From a checkpoint of a small mixture-of-experts model trained on Wikipedia.
Training: a variant of Adam for the experts, 478M tokens, 7294 steps.
Below are experts of layer 6 (counted from 0) of a mixture-of-experts language model. Rows are named gate (a neuron's input weights, with its number), up (a neuron's input weights, with its number), down (a neuron's output weights, with its number) and show model dimensions 0-191. Each number is 500 + 50 x the weight over its row's rms, rounded and kept within 0 to 999. Numbers have three digits each.
Before each expert's rows: a language model's description of what the expert responds to; "raises" lists some tokens whose logits its average output raises strongly, later layers aside. This comes from a sample of Wikipedia text that the model never trained on.

# expert 47
It responds to: Name-ending syllables. Final pieces of foreign surnames and names, like Mas-uda, Napole-on, Uriart-e, -ova, -son, often in cast and staff lists.
raises: "ians", "arian", "ides"
gate1:555339424545487514583533497520499440478537503501445550492489538537523591522378495429455479581516482540427464549543547482481655484524580494446419533502517498391480519453520505396396565522504514538464521479474502544534563452523465490529499483474485414474492449486585507543463479558510540597461536522506434478483458533484562464569516501499489525498539545562406432453474426571524481520419523474524468497478522449441505460526498474497467620563581483484545487444438486545473400574407485550524501476563475532434422462497439465440514526579442547488459570489602532390541538497591454532
up1:541512471513476508520540495445407588561401551499513555410580529571521545514545508504512424453477500537572391496442480552498523436432524480477474506596515574519454531530526463463426502489517612588518488523447527552459473415476481490649561572454569528481454391510487431532557406410494595527467480533434543401535460542551596422488434529552544520540486542559453430461492611482426576495478515480545483529572532449527525460564453503468528511565484510441541485433530635499490461489532469572580492564534582524460472514464455587516507466498494483532440435538518488530540519546519459508
down1:480541520468486464518560526515439550546469417556578506480536568601543448559585539475483579570471464535458480656488501515478583468541535559456640520444492548507467513559482531482486510533434509484396433532492516478492527454427439390414482485572406576528578475566479543454582532500490477543521544491439470476437463535543460458603427507437435430612490463524472519579509546527486459459458470563532459544549572513525395458459476577478490420477454505458441460509477573506516486491428440443461575568390499509519475453530505461504483570469444516536511520609466559495486490470451504568
gate2:483489466506522476415551482479530566512569548528510538453497474507491481433484553556449531475510559534543571407504465570480446472434498569567513507475433517446498542463398538530598470566464592540461474631545564479504512501486579551605534512619467502493565516578571503437479560581557551525471510460467457567503487448489498565459462503540494535365492520573528502465546534487548469401586436500603520519553552551560575487490603506541456596441511541522423556504513471408436535436554425529385506489525471513568477491536544478500537533439574474517484618551487479468501517538500593538
up2:642508535565497459576532573527470494520501495615452546453570538540456532500418474513455508457541577430474492376508545477474531484530480586514435470549518544579490482519506557525516523504488416592490479434523498435501556494591559470464459481530541486513494522465468452425415504590446428532506467579402497480450572532477510555592523625447538534473444564575544433445506488481441515487428581469454498484567416452482435520580515441498512458474457505499399521496467496592495504472470488438525467499562574536579503413483541458512552631516468512522505399405537476493529579457440549485
down2:502425554529424542519544563431516427506456513525492443575481581473543527511490420528444450638448456500423470524580442462505387466501522532529517476458528468567466445523408513530558430537546453523562523594600426486476511441513512479503496454410507445528479489463448482508528540517522437427563455460563544466437583466559490619551626572462457405517441463493501642560454524440564493570465498498512519499516481458572475539545517505496468509517568506520412533477504527564461541533493452529475590646464489504536565528513498499542525482462441524501560446540559457441513536594548587511

# expert 7
It responds to: Word-piece after M. Second pieces of words and names beginning with M/m or de- (Mansfield, Murex, morphologies), plus decade "s" and sports-table hyphens.
raises: "r", "ra", "ti", "rm", "st", "va"
gate1:546396520586427466512497471585562439488532493471531513492508410456533514578481497456421455579520516468442453554562433456640627545535559412415480530487460527403407459464479388467469602525468540500501567491511485560502526547536398590520435494503442483531538511553495493540516471498477442504416460448440495414481555461532481483592447417542427552449557491541509503493433451526566509501502507490576496524548535523576554491530433496470491577512531526488476468442514472555503452465445530592539554420484519580474534464507560485532561460553418464500517515491597474432547551417593520561
up1:518522509452526512415502500500427480561459543476587522526519496544515430513557483617540426513505501492575465502539522512526519528433556462431432454582509446578426620505436481505558566488443523499522459520402514509520479552461449588537458633558559581519499477545502488448549418491499495513453496543499487474529460460576616475471476467507514472431505418574474459487420597549466580619482469476608452523530423492577480506515404537511458487562523487499409381385516541479389444501578499526503465543443541532487467502514486524464439464554376443543528512474579533531501510479522547520
down1:546535560537535564481597472500511466489519448607494487481535557557430466573520476403492569535528457535480507563448515569473515466444496503535590444542464541503490548547482508442468483503491434467471468483505459451538593514426577432600423483451436503378594481500520452449531540523483489558503465517418518430470534468511481488566455526417492508660480562400460622653570553523474478388505510504478475475504506534566448466487506567470476478528489498553527451468510590543409445420541402516524524484462515527497529472527504444527432496550488498438600546585607551518534463504472454479
gate2:522456576472474450514538460448582458551561591456436574469588500548508435516421532570534524406475417438484560449477527523527374410526542550530450515547499502499460496432463484534542575529510516527426496575506552498535497472504536583572545545558478484505546467448559513495508545607528412493544408516539460580509450485495531503483467492560504476354543492515532471530466514470522485460574425555492473473561530557631550571541590531502479517479509443527528540585526499453492562473543496593393483469521382490488485497496492469490487566493613448471494590474482559484467506467429599624
up2:591516438516462508465435468507463589501469513550410553517470546534455479525449482570472609461516491430502494422538456489529456477421408599503524532533440417584545513531489531560547510498437502408468493581506487367537542496526467504435479398525487447486493562552588451458492485557477446563478512581426519512411580468482463557435456586520491500447547577540466482524573502523618574515530556329503481424491481444498486521527531523444519431422504527429386487513480529594509470402474483478523524446552486507588491454555565450447572519550491476491512479445492519517520554551466541462
down2:526559459537460534514475622456464532490511526611527425533424503508509441512468528547443417554474452384476522422518434409555449487547463447402596565491546420553490473457494585478559548483549529513432529626552494487496550456475526515483495528495516486614497508499571499551589510515426477411495488468498504493457516587438497545525630497521485519520493494482478541553530516488488417508494431544456547449494487551549436555459508516506531543492517472463387615432520550543496585565462439447510447624469391549549551500552529502555525402430413452469573500477503460524499532548541523553

# expert 33
It responds to: Name fragments in tables. Word pieces inside place and personal names, like Kab-ul, Tem-pe, El, Los, often in pipe tables and chart listings.
raises: "que", "h", "uela", "ç", "cha", "ches"
gate1:523449481564512518581530452604472415458569520504523569486429529467500560551476519404463521560427455408451515466537537482494526490491515510421509496560625390550466478449570425509426485549481515507442562524589489551591571423446452563495470536527472466551501534497642513545554510550549542520456516508475373449416538498575501477526473467485476556489458529516388475431483459593604472505515512403596485506503548531502499499488419513510472580485507506559578532478515490494494545556508525589629566486529494534497418499550509483484522498534495492476532577534570473390496484389527446535
up1:494563536521453578519589462486406514525404646513460564477551482575490483492552534549515451481480524485512442477503515571486451479540516477440477415468499387549452529548502450501481497513491506596443541561459606519468524553534479454530472546532500519506523536525561457493477573521470578544534415619483457504509471510658570482570528537444544553553552527541469494495487495493470576573409552431617423491511476554514553488571419463533489474540433549448388509494484576453390479473597515574503418516526487472489493549438514505515464479541550546552477538439552517587471588432460452545
down1:479497526474546484548567465538511481582519413527476468419573557509526500547543556532454552591479393462483522615528467512477524475508453458493610523495462523535457469600532511458454467490472523469446471448412427480506547480571604412582458426592419509453419494444588500529531429483428397590501513530431524458524511531530488485485502578489479472641508510493450540597515477486510429506448550531480402464469471496486462440591546484549461461526477537533590471554469545496528442451472537508430552558414521515521599483596416422430512545461528465469490497563571494448461518442466510571
gate2:533386464442580464568499487552563471548583536405527554545591470572459437487489576538501468436494456535568491520490507529459486477497469516571478448571540513530448466446469525526538517518508509538482511545498542476496521521460535507467539504554515513581552549448516537398544514578508528387529370479501470561423530456520436506513400469599528521448400582555439454571518481430562528498493463555524467511504541583585501511642458473585492555436542517538425544507546479453551453516544466516437559475597448515555494548498487489458439568478601476552409653523499534464504530429531540491
up2:528498527548500530582564455570457491515538478520463478472484487491424577593430552453485575482482531470444557398526441502510518432410536569565504545546443495457583439482467588556503512530507415571408489474534492403494524534585466573437434421527505419478485513502541516512400514501453469494450539530490459509484532526550489606557498557445461513500493560536527458446489493513491432503502492426586441520557527467495550524553525507529602505472515412423450514510456524569503463499388488395495368539578424484568514377480514434513534625479445471475534414511504479449456539514407548569
down2:442520516521482483551497545396520472513549487463492503553448593461554432514538444490442439543587431489503476556502447449525414422468504547472508514530509464533444469474490434512582557513510488509473495591611629493560614392448527508498521490550487489469474420465470602474620524589454353483531466501446542552483481493540553449519554450516496431525532430421434604527485482398444491465510436502502541422475508511565473470521494439516461525560548438483393581462441457592533534585453512504477542547531372474514555476472498520570524500493556529450520447545518569523509526552464567522

# expert 10
It responds to: Pieces after short onsets. Word pieces right after a short first piece, like ent in dentist, il in Hilies, Will in Willie, plus numbers and line breaks in tables.
raises: "iat", "ard", "ians", "uments", "hel", "cles"
gate1:513421503568454493563548481590503432429561481552526604438403504542543495509484439509454498563463425451590471496541482477506655453612598566443486478523430518455496497471389450440448612574512544541456530482593526522530564458502456505491467509558479454440475526502573503531452588538535531523432521467515426513476535506462462502538431545479483486524487494509477512423488407663565485497487604435517446535435473458521539486479467524534495563451574548454483555491450521540424495570410511574555580467545556522439472509545524450504511453570432482497445502525500511384519476465473469537
up1:512527453546491603507531585477431595494441572416459575404554520499509470557549534582453485454482570511530455549505423503510487466506533493441419518548570493556448523568567532462425477529557550587484520497514547567520434509482534523419481539434490593563484462462526464450545444517612557505519572574503502421495441417559640437505463474504573477445427523554468458431456510501502562560505572395496447492510475503534612432569468435486468473497532540497464462479463585454436493509522400546554434473499566560473480465426570547516467550474470510521460544413544492526599552521526487559
down1:555499499537459526493583470579450590483419324575511471486536429522498487529485563492406462555504431483423561532445520492484634573505436481479516488626502505508489484592499484485462473529490502443512349478464367488503490565479564400538491449509430534415545536454460580488568551518525502548563491535457464564574482494580524516512477548501541489543478510510505569661573503455571461501447506477472550462489474489512551434557489500530407455526528546501536510459563565505530550453436481461561497475482478515551560518550469509524474614554556447489556496607508532503471469448461506485
gate2:519458473551508503521570475534550540523488531447528496464556523553466532506486518543529488452552495483553486520545472534444532461508531602556471514548482496498435519404485501554580518591441563531469465571530518472534522483481508504523496514629494477448499530504565531414502579445472499459536491563466380558451495446453478501521396463626554523325489586578507442467475508474571485437518365507544501486530545521559539518507568549478500492408593516516434530508509467463515598450582471571422555452594498585519485539549507438461569486388526551470427620520483538486499465474527608440
up2:619504495551504515595574515563422574551462487558413531459507465554410556476438490538493591390518530495431535399545470437512502512561467525525482527525522467603533493495452472558493583490418456449459469473578446421497479533513429456441498407571493463438452547511498552443405509546451423598477556601444495511413520551459460535570501594429483550510529517520485492506610487529506482574492531431417517476597469462543423505532499512503556461448434465463396427519505484626481477469439432514493461517535510545544531463525460441488558515484446499439485420430502482493539548521494509432
down2:562464458580412543485497591425563402538537529479491509427466555430538497541547484577460477525561501527471455575483463400461474454480503452522494458494533461480489559621470511574509532590474502528552522508525524454472554361423550506461457491475416428513456407554593500552557543508511419509542380443474484436453570534534477533531510528506468439514501498423400649572539514527461466486468494565549462460490500487516495517515569486471487528500522579482495485456393386513529620534481431460538433571473460513529480469548467483563474445458524537544552465531516466492552517583531560385